Experts of a small language model: 13 layers.
Below are experts of layer 3 (counted from 0) of a mixture-of-experts language model. Rows are named router (the router's row for the expert), down (a neuron's output weights, with its number) and show model dimensions 240-279. Each number is 500 + 50 x the weight over its row's rms, rounded and kept within 0 to 999. Numbers have three digits each.
Before each expert's rows: "raises" lists some tokens whose logits its average output raises strongly, later layers aside. This comes from a sample of Wikipedia text that the model never trained on.

# expert 8
raises: " ", ",", " (", " in", " of", " and"
router:444559497554469406436460463472436538482495527507579519477507520600541524464455573526541455547509543514491509541514525487
down0:553494517484533491487515486539467516558504341452544504452487443472474474520519558472470507496597568512492504500523513446
down1:480463638511449505497447437564483447511498383430468496570533553453433542554485512482535437484434543500515501537490383404
down2:425539555458513466493512511482492438450435427518469462380457434563562476433475438409521582560387480502462518482549510592
down3:564522496528514476528533461426510434451448575556527500538564474456510542549528534441448441566488387452507477448525436408
down4:453521455474577478378452540494538516578524420456544534511608544414488523459502534533460550496512460565551445519489406533
down5:523538479527556426519535478558571468495523512544554483479550478471350500492554508446561458549513541467561485490549547432
down6:583527484612519527567585456429430547507503504509445521544459488415465495361527372474462488449588519486456534483384591518
down7:500590438543618551418500544471454378475491482469509444430528529488554547582532540417495360469432427579434442419495450462
down8:431473467473567559526452490490526507434490475462486559489452567448570525603455484533548434472468462470555386551579467446
down9:523529498519421424565448585444455461384437433446480482499426467541444448566528550435522474386540400577510505564404440548
down10:552625493452494485507467482529538529518538424552461531504591548435454515525460603540500449453499498520498513490526501408
down11:532486526544565466527516535524508471499493499503578534416591460514560480493559461463430457531573426523494567523559515505
down12:534507485571454516514636497466545412558469554465507539477574497503513552546459457566531592582466520449540555480519455497
down13:496495465507438472521611587451594483499529567422556387488454549427515505450473431512603563509483480546445511398613537508
down14:557492519527504496473543526531567395404489496478483476514540440393483510515516450453533554537439486603667432475522502574
down15:432524514483498478536514575426468467531382501514460524569445567492494492606503544469533482516480446482516471443507506485
down16:534535459530573451506455497464425493522499399432493559449491525505405554506525501539587393555585425435499511519473475438
down17:573545486487449494481482561571431458447519419507499414581394482471593537467562472497447566465525536525538537583530492462
down18:491490467494515600503497536422503532457448559475480452422502447408481493455495516471450467474508347451491526369589523559
down19:509535525455460451460498581493490477511522659527507520521550453570449530495510487462580439486519626483499493565435580480
down20:530534468559478400396493460428454565553522464463505533527445527559515636483553496508544547461430592573486419477417530534
down21:516518516572495455525493583438500508502388590455444557517470497430559519457444456450448432493455525477513546506519460491
down22:446428456461383510508400425479533576585506533468354581421515608454464519432501474459473538464481454443509521490538446462
down23:521495515446419491513471513499458412548509563504470429410432584564516530429571573572557474571456523485512557575543522482
down24:550545545473496384475466590571412464439450404500546551553403449502564532527560441499467590525523519458616446519450442537
down25:415464521590500502549397493544472610570518472512566577535445516530583446429570551433509409511498489491519539470429431525
down26:511500497465532465376556496527452585535397356485565438575519555546485446508413500412530490474546566506432509470571586521
down27:530602511547535424615545571531551559525517538388556424485386620490519545495594439533587478490561430495505505530457489462
down28:396476535512505532525475571500453483517610639430574482432518445437632545499484515521607430482542525501599517515524569572
down29:454504499470413406495448507484490500544470534466471481511433538461510561611481507474520573508547479450565560617557408557
down30:502462553440582439373446439465584467517444426482532535570509550471571509518461419499616524504539474440443463468541547440
down31:391473552569456542471441494515526593491446527446449506501494566545447511480491531437580461562572495459554540476440564513
down32:518507454479475382490529516545484518504412480607464481490427465505576577409503541380518443579417466413467500465484534453
down33:488487564533468513388473557474525442519476446526502543543517497499487483398495438415484471437445457493446507513550488524
down34:442521476451448462497440512483485598530419613466523472359536507564589567530403491534466528504522524411572610511517466550
down35:515507527483586559527458499480487571576479551488509522451523481549456548532436545551534484455494540522456352387501534412
down36:451481524452456473540509576427544477489508578530491397459462509524547454472490547432486480560508458408594414453506504394
down37:477526514558405523387508497530492539542521566497493471523506455514491547545605543477483479532411535479481513489497483502
down38:469453490517415467570408563569557551537529439574550526598505564505572510591549505457439494558502396475535473596451491538
down39:560515470503420456570506569560465581494462543570537427489527446531523493516535470480532475511467502549510537414468471449
down40:463505509517474491583480572463499557445561529466525533582482455484556462487421500449551596526609517564550487513498537509
down41:485462508527471463483432513512478495561513466534482545553507553484392458548515487577516515483534494458511477434471544455
down42:507492522489538484498496534517515549576473497575481517474532513538517393504547422563467545496446465423458488506522415548
down43:515478491510488533481526428478588556453536562471501404562557496512426472487514539526593447496434470556484543550509454494
down44:491514583528552462540401539489455466494452500523540529393512424529490499480461494465484455454446506507457509551590538447
down45:470452495527445489537509448509425501490423579537468602561412488435538488448513457523534466466567510618471609565470522529
down46:455445493555534531469430545534481418479422448488465396442444495482471497436359444500434560474467503550501405541492601435
down47:499391489478551621501558529506556453483504476548404459485474485445509535454488449569487479525616493500495490404508503537
down48:471480503443471487594529510553596428538577398343476566505511622514396504523509447427548580555485475459523439418561412536
down49:471509531574551531527432451416513577487501390482589568605543444439498527637438485512486557489458591600461465461584520492
down50:490449450486549555540503431524458411517555459553484568462470463444515581529550512421546450576485440551497578485479599491
down51:520425551429598508491503468609581460481588560563381505443501529478555492526548505512521522423485512434364567515561579466
down52:556404498521481439541472544501524597516422470583508461470517570473544524471530510497527474475558422521554576491393440432
down53:558557488545449506510562507441496594540487481492506487483490487576500570519496473553525461569412544489562463490534465490
down54:561480529603515463469529441476572559594534393533472483509521552509550511478530496552428476502508507393576493516450483504
down55:513461373499530483475450391508507593564448460479532459463390508520516536476486592529523554467434520455474415517441488509
down56:522523493515521589539521448539440432495431599453431543529523554407608479504442449549449580549434525504492438522496458481
down57:532426406468544450535563493535473620543437486550472567535448503581464544490610508467474452492496418433579488583539405431
down58:501498542461484454588514553489490495552526570530592532508444489482500493577601550523554454506397567546564495433504498491
down59:443461507481479481500462519516516602443454397454481589549433457537411489417486572408503542539547508496498555461483536510
down60:531528515537471477471523499533481529527436479435552452561516635546491449450555513526512545458460511491518440598457444431
down61:448554451443451480491543492513489528465504537494478414529436542470484452451558386449401477471451601527459427526511514501
down62:514429524554504561509488514415482536468528579443517460478514469492449471533513543529507418533392489478567480451585530528
down63:435460552473527519544498475441469477475488495527523449483486560535409435450581441423494442495465476453470575552526527432
down64:471456495492580546460558573455454513481451570502525472488371508452438487496491497579595528503470581455523452485466535484
down65:526477495457572509514400373449539525484409483480506510408434555554493529558430583518415526534467530454407578480486588410
down66:565511490491562522456553495543455403573413554426533532476442457443468505406530482472525406528491552508478417557438413598
down67:575596521555486571505571407473425451549400478546544521506512387550454496545506459464514500540511523591471428390572562526
down68:515538395551437500596557519447436506438458541560484448525541586501485526558583466544552565538545495460442397581466502538
down69:558534498448532538456517448533561501468451508542469496467548492529537525568493564488485432431573400426428475477483438506
down70:415568515603516475526502524490545535576474559527568515519567523526575463533504551471451514456623465539572564482497572434
down71:525518489534456509567468490507569413474463445517542526492433468461587428448504604499433479439495426454524412488422528469
down72:556560530490460444553545472438480557464487530420463450532545602527528469566506542525567529496466450530578524453488451501
down73:529616474438553548547474425433472569485496571482466347486526544473477563530500468543542540537429464504480477541548482475
down74:519417485530495503490478472472516449432484416489500497447453494481521512444469557492513456562423417515566465436500502590
down75:488526529471467499532553495483502493539512438511468410470545456455436436524516449552542536423529482454550447465557535594
down76:546428602449473530575447507463523356504513501510507498517545532562497460438546492459505480436463513473473533593507525542
down77:498548508431526492586524624470506501562469491443478504568518586513492524461473500440557432442488468489553470579467564433
down78:460537538451467508499508521454408591563481460459451555461460499467442463463448536521552525460472559482439621499515545467
down79:469490460545467448479515440460404488573450521519455449609447425559473364442432517538458638477404423372427551560460423419
down80:500515644492516572497401467426498498540553302528439397419570467481511540581540465477459413513503441535454465521521574476
down81:536514561509457496483467520587463508534435441520500538477592516481531497483551545535605434484464563480506466421530508505
down82:555511428558484499572421535513514488520488397469614471484499439458507512541548437511498550473438505434513524511478531519
down83:492471502481521525506591627483550486548419486404481368540506541534430531484474468487532463473503539568538486387507428509
down84:489469491418423501402585525474525515435490626541491508458472487498528558465453503383592549501483465487521478563542473520
down85:497454505476401489501540499463486578471454557494466549536477516524483425539521472504496468538556422556546444599567583501
down86:504546477490471450430480502460455535500462382524518543533537533490434465500513424509469537475557425528516518516464470437
down87:486515431411445606430509546554587533611564507501414459544622436490548485489451489507538429429465553559459444470546493534
down88:480448459408555432499542428505491429518468596530436500516451476519484516493416467430454510499522513498533511522441470400
down89:468482417513545461552395453489498582501584456519550562514538557424479527550513536438526449543593568533511459435494490500
down90:511519558544507396530556509562542461447466513564472536466456566487397414518477518413484451587491466425431474548502500409
down91:403531391523588610507466438444495515560439623418477529456573594516521483499503477466524463552472414496502413489546517439
down92:567458529531488478514523408476441613575552485552547559560463503500541483443541501526526550567395486436449509538545540548
down93:487492587453606528465581547486576574496394553441519507487394551451477540504517483524525450486475417514400522445472500492
down94:573448480517487512585578470411496487505423471575476581499498572526471450547540504479552489503458578556501583473452537551
down95:504465472602474498468469429504545505535486442445511613530615568540558468492472475467521530459627492536443495543473563496
down96:495420532517410483557466526488464570541480381546402539478422472557512560521493566436540454497577490453495498557459544387
down97:486573513481562586463569503467556460534490487496566396452513536525446523465548497489494561439472505416521481449536496474
down98:531565469523558560468559587467558507478510438517529516491453471527423498445424494509430565579380537537535403425542487483
down99:594528476519584614610497452565569547459415446473459541546440466484442501492519502578493537482490492562499537500448516454
down100:520444506517580504476494490528515500455456446533571459514519546570559473568573571529569538521409540464476596589494547464

# expert 10
raises: " a", " the", " an", " its", " their", " "
router:543543505518461472628429539375455500505577493508488480490556510564564351495508514504507432433525555560466529456575510490
down0:462590548540529441548485478470511427512468559402500409467434577501531501432592439486464457506575452545482451487504545467
down1:502585461514437593464509568521467513465406452576548455497487488510434500480375513467506558436475534501469554588512513524
down2:491558484507575522423420475565435449542574517463495473496512501430457481459495534462608585531536525537466472531478544389
down3:484560432576473527545516386515450558504486499514568512485425542434580567449539464480541526519502476547591379540506541422
down4:559594412454517556593476530493508510430410508470484561518520508409552563471475443508491519473477563515564489426489486561
down5:504426527494408540557467485445535528568586470492584501439527490463459448512520524499502470484439486457526497535501465495
down6:439523556489445512431480519503426542443483527576417359513497501510445476417423444464521562574565588542591473449504661534
down7:573508516453367496509522587476502501478464451512565489423455542496510446533541437511506503425422474536505472474447554423
down8:636477519590515516447506533436435507522472338545511560423634534501476595509497485435496506594533568429518422541515539480
down9:452475515555515592583561541488556462435473564514455458566459579457469478526401526461575606584525493528422468412472500432
down10:570400558576468567499523416450480572481392534450563469389500530488471431445446531415392580595472485502469408514428504461
down11:626460501416472496479464493429549528513566567555459463521522536488461401502509514495438591566521587515432534556573501474
down12:454496495521592563603530525494499468513506526389585435485484551540561463553590498511537426394487521535581465577456523474
down13:547589466444556392503446479441433440518583461363419470590494567591480434506432530515466540557489592546467479544457515477
down14:513549417501545458459550496512418461508528481553481528513534516467532388518516461553502502453441574484504530439496494460
down15:370625516418505516514539506444474550462579454553469575546537504612599454428504477528524537495421539484524401482512549429
down16:507534482538509526487458503481522566488580314465592509431464506457395465507509578360444511504518446569541583579491459452
down17:520533462584424467487503490490421470499657406522444509500486502390513495467517483453479522463368474486511497469456468471
down18:618546494550581524585511443526486485553415446546518552419516414524474472405534434477576593535506515417606524436526555498
down19:515549588504509482517507513470485590544494567501525364546417460571497561477446526485505498468544513457498504521530427410
down20:486487463471526496618547520488603637532502381530441473475560526478534500491458465507541507475392499493567538536491485384
down21:640477520408486523459522446537595463439404446488418537539420439501548629471530371498529510460467543431503552559515502495
down22:436472498427463488528507631534514475539542559528473434496538473456523493570443454575462514533516482458483445564583496406
down23:501501517492515522549504608550437462468574488485500404506427465392492475537513453443497549557419504533441434473531451558
down24:481506480545435578519477453511499530562535497459447511442547518328458502439501444497617418538488426544456466516531446493
down25:476503467480504487588488540373547430514544527454581540598468510521465580527520502526457584431495500515551440451472537466
down26:560430479449495522567534533578552544527447548609524554458520496476530518460546481549368508516468498468529555567510419502
down27:465466471478416536503534516548570457500481502481528532495488459506592454433556524547395475612452558468558443499456450468
down28:500525498439504503495461578526502450549513551436452601422562513472511488431464523441442535504500430434512523480455502472
down29:515515480464499501460458546490557488506512515556473549495432453417459638470503532497474521486570578470559432475553454479
down30:440461488549543476453512471493402514519552490427477574566504520540610472468518483426517495429491495428473465477505564513
down31:449423496474570425414428447466478491527541480531488546512426614520534528472452587481451509525435541485552444613451512397
down32:456521442582486430508595482490463537594502519432467486546505572549436468534507524544447459515385488508501467579537448581
down33:548465490450487550489457498578478417517485572411504688603483410501437529457500514561534543453471480513529455455469413577
down34:438509537410493406451567447508396536558579465570497469514494474481580522467474552481534458484520415521500504454544540524
down35:479519556535539469480464551539504480523487532592499429462488521460432563531448519522568555540449518495537445412496532474
down36:483620486550537497452487490524474474430495386456515538544462505533540536494667627433605508541454544491477477451465538533
down37:533439469482571550482482507563470597515492550579454483439515522481512573543505448587536475418554489509508485593468452646
down38:466554518532518505461458457464535510568495606413497453455507537462439579497405495459515559510528502464414487421514540463
down39:457468561443447539501513469461433572550561446470403512398406473513525436540492510505499454470464426530537453499517554548
down40:460501514513589554505490467473479494468550496511515428466521580431411535488482546550463455453438559484561491449533547560
down41:474497590491464472477594504576444514518494577580502475547393480452510507465527471485506378484410528525556470563448574525
down42:530561410457467526529337579382408472493482501400410469472503447443507500470588501432534497454473473445402476535586572538
down43:550486506589478450500513514508594547432512502525545509476499497532517455580564457445535530491502448429528459521559442513
down44:530621518547427511508552461510480564412497598535505534447472506436509497530455557450548500562585504422507490454519533446
down45:492562447525434584586514484375525447429503598435454490462519502508462487522411535476490532459538552368569505538525467536
down46:524579610403466512558603538469496466529530590549452554515541502464430495517479505426503479456474432565500486488574418526
down47:501559514509436487467450439423489550515562479476539482487484499523438591542570450495483429480494511528450583459550549520
down48:513447476528579516472549417477453519637480496390513494506352493516506515534541534578512514459561484505492501482431493421
down49:584402449615395512454498477535556532483535541581457462472472459501507555438450436491528490566467496483529445411508544477
down50:523455427493516578504474467569513493506532428408491507396512530505501462440553474489603470407463466464450557468487498477
down51:360464456496519472495556478490472584558491450420548537431527536604475468547498444454535516472502448453588529561521564496
down52:483445419609613529538528478539405511532383557584584561551419525572424510507450500598535438456497549432543473531538497562
down53:566562503526586506419570545575463482506463505467515512538512498560500547514528521484535501457489549471510508409554547423
down54:463429461469547545448483432505484470569550468508498438525476496452469473469462558484557523494528483463484509507489517539
down55:404446462523549522517560452492520559478423430509489536540487458525415510466497463489603547521453579526462606477534480576
down56:449481509504459533537445542485502478485467399450526482549599456501512439440509515501441552480457471441577454426550568555
down57:515598519545605437463481443554493500477428466499522553493422440539504492578517512484432486446534576532434421473574509489
down58:369530506520555532525495522529462532461516537422428545598497468520509444524535429520406493491525598488556545501523474582
down59:548516507487493502505478483563554522474543511520468484478436545540519392433571544474426395536560465422462492544465485513
down60:540544466555535510454525456532488394563473510510430472477514502575508568541472496565602454434605491472475511515502570483
down61:465487532475534534525456419473439592494509526579486484496525554552457425482544387507511453540500609449450419522504471486
down62:566346471608565478468476558533552486436522520487467532510530542462385555497512425533530594519503382446509538484471519454
down63:495513538597522486498560509519544410506488565512466531500487490537489422483484460563490542460495481525457449531481478432
down64:485527480470442566459523375507517515450426549518469535521572436422448561507463555584496477427559501483546448586383478563
down65:470484484545520449519432462505467474430489501556459513441419534424473502593491509519440471497481473488451478518546487521
down66:435570559504624457529577559487440488518568509429497442493432482523479504428445546493601499530491467440486466510449434550
down67:518520523467505526500521436493359610461477505496569453551470390517519504460471438535549542583574502490477524506469494438
down68:494461523477632558538586412595528458502531440469492360491508538511437501482603541472474459377489379407568493568478493613
down69:536502513480407549518483523556537485563485480601550478398565523388582508436451489493499490505406444466470435476473539454
down70:548498461508564511497424505492428607553518586532543544483624580495495396621481463494478470503585643511575547549546428441
down71:501540601573478536520421484511552525480494498595438434423486509508491427459508428464515499526495390500438514524517440527
down72:501425473434399537507511483430507429493420492566463510530448406557489426522555625551542556519523465502510513437433505561
down73:489523511587499496384527491450552534502510483457504489471522548609415456518552550396499563650522427487457477544552532548
down74:535510578522478552501378447518488447598485579535480474463468555508602565535409508476532561477459506536533403521477504585
down75:481430433461580447469511511597528478499493498481424492515513542506398573485447432462477532437439422542536421478517444519
down76:560595505519522500456536512537588572495488385513557514507525607536491488470473446435483547522445457428506482565531520424
down77:507521462571453497551452513498525541508478405571489443474430554550532535538569568523500447429477501488574427454527556568
down78:435563579474490475567469504505487477483499570541535471558481525494582553518492534511512448528472394391483516455492498453
down79:447580468500549506505640544542485545632500498427517512533429534537544470493450570511507489540547466496409492513563510557
down80:454506475474494529461468418501514495457456500525466530554551512441562496532533506463548421445519555555437531490425490434
down81:564447522565513475466508524558448572495521464594545404487504550448539528459448543570495464515561537487528436529487500427
down82:470559475574522581525542445466507544467378372444524490511586493498496575486439518525521456540503504366432476556535472505
down83:498526491565542607425560557430561511460498486572493552579572476456434451520436484537560499569484549539535582485518478519
down84:559491445488550518504430538417482432436441459483451488546435496508485543556524524519424538549451444465496466518561572485
down85:542412381534478516503612446511505546494424561438574547387450441508500454528494494552494561475494498412531538439515430468
down86:460495628520515357465487612479489402460495484523483490401473427447548546454489554566468503467514512431496474535538419504
down87:497555448484506543551471615506426488494498455513503447474526514598440506491463531473421448471569513525501573489505573598
down88:523569534499463512554569523441580476510502508490509502504498470409443505557462601465439495479469488504504585576582518574
down89:442527492467468543467413606473507471517520596395432482517587569529410481450413512534515410386554518576420461491522508451
down90:503558568534543564439441436506408528479466467533485419468535477436448518532482508527497430470465519545543439519403491489
down91:598423551499532602540454489525511520512493513498510398420488550540440485487440525406589557490507419436497510543419403473
down92:476551508481555453454578504386509523442550572548482442553501424455527569562474598552503543418528538502552359511530573474
down93:497503462511553532460495453561446506579496464515567519535460468626597500453501523421504473637456547509465506538501516491
down94:461463556577453496545538526551480471517567455499518554489503459554504557474452531463483429477482407496552569509515513407
down95:510528500545513577489504501439496564495520398402492421557340536511479490477521516441498502490562516541536527422510484430
down96:533436465538528484495531483500476491445504434539469493519486494494427562634528377508508590566492444429506574517467432494
down97:445472454437517526451479435544497526497368475510591586519553466547498585480476527404416511479508480506510464486546543460
down98:451487533396544501470498478452473527563508531528491512513438473493405537503536537474506683506546472532508474463446380466
down99:483484430593523541531450477533491564538570513454599535535655438498503456550467550423515467645527557472527501489450407406
down100:478473520438464500597422527511551482591509416466463453518472503502510471472569492563463505474542569522574514474578503461

# expert 0
raises: ",", ".", " in", " (", " and", " to"
router:461472482435538563414489528477505524446555503436382609459553383496465476536472501551488530510481576517501607468509508571
down0:527449550532512466366433430446558451456496402487429474580490535431456455584472455547360523520482544505479460473638384484
down1:400473512487470495393510559503487417509535542579540399568562448539508557590497476587418484512448492522511519489474548498
down2:592447469482469504422456526537532499522495531492426451584421451541487548558493581566574533410493514451467510512548442436
down3:500475577402466382482513486597571505586536465538475428479575415526546500406482504459483568534555423443465574531497455583
down4:484446451500431597539526556707576674477452433506487602522442523528536494600430476478492520564548505468489503587533551514
down5:564474500487444493461459536598423442548542490562591471524506516450500579494524514534508592521586491480489501516440511467
down6:467464422459561517630503559451473566457492514585559421488485503455496651426496487487560514461505479524493468512544348461
down7:446429475460495547512418480461477510566459465515549479438515511457511454467412556526500523564427506419543456378626429509
down8:503551514535551466526553503503516522433474559478445562471491500536538514549640518464576537555562603539491522431584452433
down9:442544534629505420460420451616491507537517490489464539407594519494496470511519534494486478447422459504430519504533455467
down10:507473550531525549445524465484475556421480548615576509526482406498491472536349428505479465462458557550499528542560472568
down11:532529515605506436500559419488434514576540408446475469435438535425469455485399409524514482491480458514541511544484559460
down12:457602489492485458486473540458529456397530396543424545466386518427499468430527463558445486471527455459544462593436479491
down13:497528478590589634458538433488479561569473545493544548514527442372445580568507586462591444579455635505459512493521453496
down14:466547519483489522571552615496492540532468443434566529464553506477493473417508550537501519572558531463596480486429508467
down15:502504544505480547570428402477453491512523513470508556525420540557511375510545462527520509485542591474484379472517550421
down16:535603489535455476487433469459511549467526547476494519427398527548482439489475422471591478551471508503483501506471628447
down17:550595479502538457494521498423474561448455454461554530494511520551540470516506449427520486437502483497536433418484434465
down18:441448481468476515497566543543499421505418523624512600546539470536500548510550540432498551580497503520555527413491585518
down19:490538545447479550549416486564497576513594544472566468494468502501550522487399564492466441480493607435418461513463488525
down20:502466516467535509599478440395455460474551459530532451407504480412497470497519491345639444561507493551489529460515565507
down21:446515528610480514462526513564473442478537525442529370491457566549459532530565478566507391510535576441484517427515470496
down22:508482477495552549495473472548464492550489631520467467510543521394461577460487518454518514579475451509603524475588516529
down23:526653606503525540551524464483514438479382484489493631447463627508443494513523524534555585557498522577516555467440559370
down24:463502539514432418434585440571465388479499478579493469501448499473510554531594576510543542518493628522499439532533477534
down25:419497473542513487453479558506529518385312487523522535507551436518506604539425491558590502618450436499491438453476517472
down26:528479480487514526515518422526582551472394456388497594509482524441581403462481463498515402483482476429580424538529498493
down27:474493459462384513492493464560450535392553495532487573422534538478461483569524459566573454481523554523485517444499559485
down28:449523494461485439410494457491486396539456503506481528510511531564466576477496599488543398501578577480505503476519450490
down29:529533529487409492510575581540578484450470449498492501509565590474457449540524513602566545428436537495507507492541503477
down30:476466463527453602434506370584533594453531466473466540553474472442493505477520497610524518525545513503489544605462535371
down31:546471457528584536478531462544581491494527513523558467537508505569454577482453520602439579523516576473555473467587521430
down32:537474601590571488560451440432551459483573553520493471469484424431539464410396495463509580498488358482476481538435457499
down33:489493452519436442444474528510480460472510503456462584512490601513521547484477485463520469549577411536624615495470563475
down34:479586490440491468476472515574532446394564556453510496432521515534440470505494467526439529495493485441405473484488476480
down35:476428558427559491439517537504412514572400524569506501470531487457494445541567510420454548399513452405425577505485455554
down36:604479648506483554596484531560551506479533530445476490607575465431443481453443585409551440478569480493455537486456538470
down37:475540473461531400378492418592519411482423513499466493557456360483528540545590547495521572467526443511503499497517477497
down38:523489608558524520512396462516505435476513525531523470476502496469447512504462561432538524421445510545457445576481518541
down39:470471546480465569520507630503490499503584478524473430521547479443539457491466444544572443422452471477441481502505560515
down40:427540528482479627547483480444479466482557486519567456492480457470608552513447463615470493594554449495533604511546425542
down41:417523466493522515509562483544436509468521443504490499525499492438431479475450483496433454620526386416439463443455499580
down42:524532586462524452620466477480597484533646591488548549505446498440502552582475514471439471458557502495483549521411583499
down43:436459547561475525514505444425496453548589458487525458490469565577417557511496563525593551526471491478515529498517560590
down44:563500501518465354589539514492572511579484566503498520507503492518532524499424402535515524506568500526448407524524507471
down45:518450524514471384451449473409545351411526479588534476499593548533578484438422598457433504487541466463517412478491522473
down46:437459516480514541473450562454552579509452425501526524510477521617517497449466450464577406488432449541442510515550519393
down47:507427490455498544487508457483563514587502588517529446474546585558519569525569467505580606489469594552524484498484583519
down48:459457469439461572458575466477504513477508589509372510489520508506444504480465529472529475454459496535375374467534443521
down49:452467577496518529486474442510480542511486483637508562551497475416429556494438556539534461419455496430502549510586495540
down50:531486483550491541518571433532467428442598456688510483588473412545487456606506478434451490498486462534533505491487488462
down51:604558494529500452514576585580567604553556520523467485527534526332609473491453508491548402486450451540485478533534440532
down52:514459456496521452571562458522448514565547486596504557538557440538536584524454423544494555563429455572502551571528496482
down53:500528551515460549521538575534528520477466420543494481581505557461575494563448589444476523519466498435488483506430457558
down54:544436552481479478500518508536515558565483457502564477451482487517493500570522605468460516520554513515458435480515485534
down55:468460460435536425495522614499561531498486461571502539475551412443514568441443482550517425563505509463569549461415427517
down56:485545502558549470481526525470516415495553471472399524458530607460464454388460443625545457419498534572503459509451489531
down57:521556559518417452471459515483484547562497539573448472509540493403480414536510533462537505529457478642476392579481429562
down58:554446524471551600472561557649477467536531501628459510439567437476451505489377575389457481548403477573371506477492524430
down59:451566525518502523499572546446522420589561483416543521581459508478484594549548511477402350498520465488518493536517443452
down60:513485481452510488518495488573514510459516458552606419440559494551499517508432439501570523467543515541481441579355554455
down61:410489563479527403415553484499485563545552500604608467449478479478454488507608485550539435450489488521512458493489424456
down62:542494547521551415563361402460520470511480454485536554480462524454510436534520561525540526494476400503534464606486445485
down63:477509464588529482444574506384511475508549510602540576522479484501437538466588427542526542490567507460621433506448445461
down64:496471466530450479497504527516503455604437316525422480491466511532420581482493407596443517437577524532433536567573485461
down65:405535482477457484467486500496539457504435440488551495569456550485541453574429460392469472581532514539591552434499490599
down66:593511499481554407535472426510547529446524464512461438521451455582525413486456477478519547442488480500507519452573505562
down67:514545486451489496584522398531520465571460500446485434442528505546482508629465545566586550479446407539480419458542430466
down68:541498625388555566436576564537438503536533406593476502482471466421528538477484434570516457501495505482494511430381555554
down69:465523519529529483576456446403567560483483507457539451495488522480447529561488437458474484529466502455512502510437529435
down70:489520421342500516478478556564579507449519556432462475421494543454549492567412435578573478493528521556424587474411533540
down71:415419470393573482529534479551583526484600466557485627495566557497473424505472574475442422546376561502485460437543442366
down72:592511480540574612538481480533438509501500474508400490532494451481583506458509593545563466565441533493484524448494456513
down73:481487567472585654460487533528458486468482640526421491455473487435551507521490506470450579481490479490553481494423511581
down74:533507583525468439493427432519396550519538460474494442613507584461484491531486531454459415453511403483578418612479505524
down75:363532542561413459424413441507505576569480511554448442533547603567493538500471582500604482455464536559519500564548486458
down76:538540568548510477480513450476591523580479561500523497549476596527493576578480490505573508439517456461541424603500455433
down77:596562483493515503468481443448527467496495420573465471515543520498513494503412553474483498529479491479476503492518485571
down78:457544535539499479460518511371507484558502537463466497511579488496538495545438526493443524561511540478501481439532469486
down79:480580557436446511505561521463477440535477620551472366475466463508503555528341434504530522467431586573475456442486432477
down80:538473485461456493405440494470506501552502518397489421548474544482496587527529591524567541461427496543549442472472547514
down81:616470464434509411508465464549457487563553461487430511545547457418525439492630610495408468482506456509472470529498460390
down82:610419567530561428507522479393522511496467490553593426409493477537489492528542417468528422436642457440528451556548533472
down83:541477533450524375523577519383451503549551387503505445412442500471500518548541462518522477515535433490494477567522464484
down84:510540519478531557536518579440540395484432614568491539565518514478460567411574459500441523511585497522487486562421469578
down85:500566497542465530521474483539469582547519483575533533418458476565528535519544567501579469433458439540463495449557589484
down86:477494523484566506500578518628521503454507580575543444430535404506477437497569536511572469522589487533515536499457503492
down87:564550439568605488507458540543547461605500527546535591513564541484547451505475505540459500484459541397491530442548514458
down88:605588474539558435420468555416540453550430442436516487542570516448489497525478480441480493422466552490438528417514469491
down89:486592495487561495618543609519545464484464516509511440531561525513431521545464592536534583513479554514567430517466502521
down90:535417523502543469454462514489555514491484533572452469495476509451410508485487425476575461430546503499467568444400532472
down91:498438462538458463453520498528529558531444579541501444455401572456580517554515412519465517478500608524486545513552428558
down92:619571500489504515547535479471562562539478533474482513555427535530460440576595499495436436496375452452478418528471557515
down93:485487537412522533453556561492492574540491469452503470540395478431415420523491555506591555529434455602534504452432400451
down94:583476558534512489549416514407505497575543431596441489484510478540527438522547515566435470405536554525487421531450557509
down95:587575475532526466460584515512434437501620546499460507405501520554515566560447579497592582558492460538515428524579466476
down96:552533586529481527503560434527525521406507547415544505542555477518526502565429510481442536501443579460520484514452480534
down97:530517489520509505534570513500543372485479558536372449520602509459462408478422446500479562482469320574512471460505490567
down98:459468524532515560547410370540482450562515447537503447463486509569441588503474538424537486484465527485548461555389484483
down99:585496500594497529538530479461540514483461489539486492533526457530593517464515468531518409523535457482558404568483457468
down100:472493548530588534454516478518502537555515558534566514553488550512506562436512441411510447533462448388531492569533538423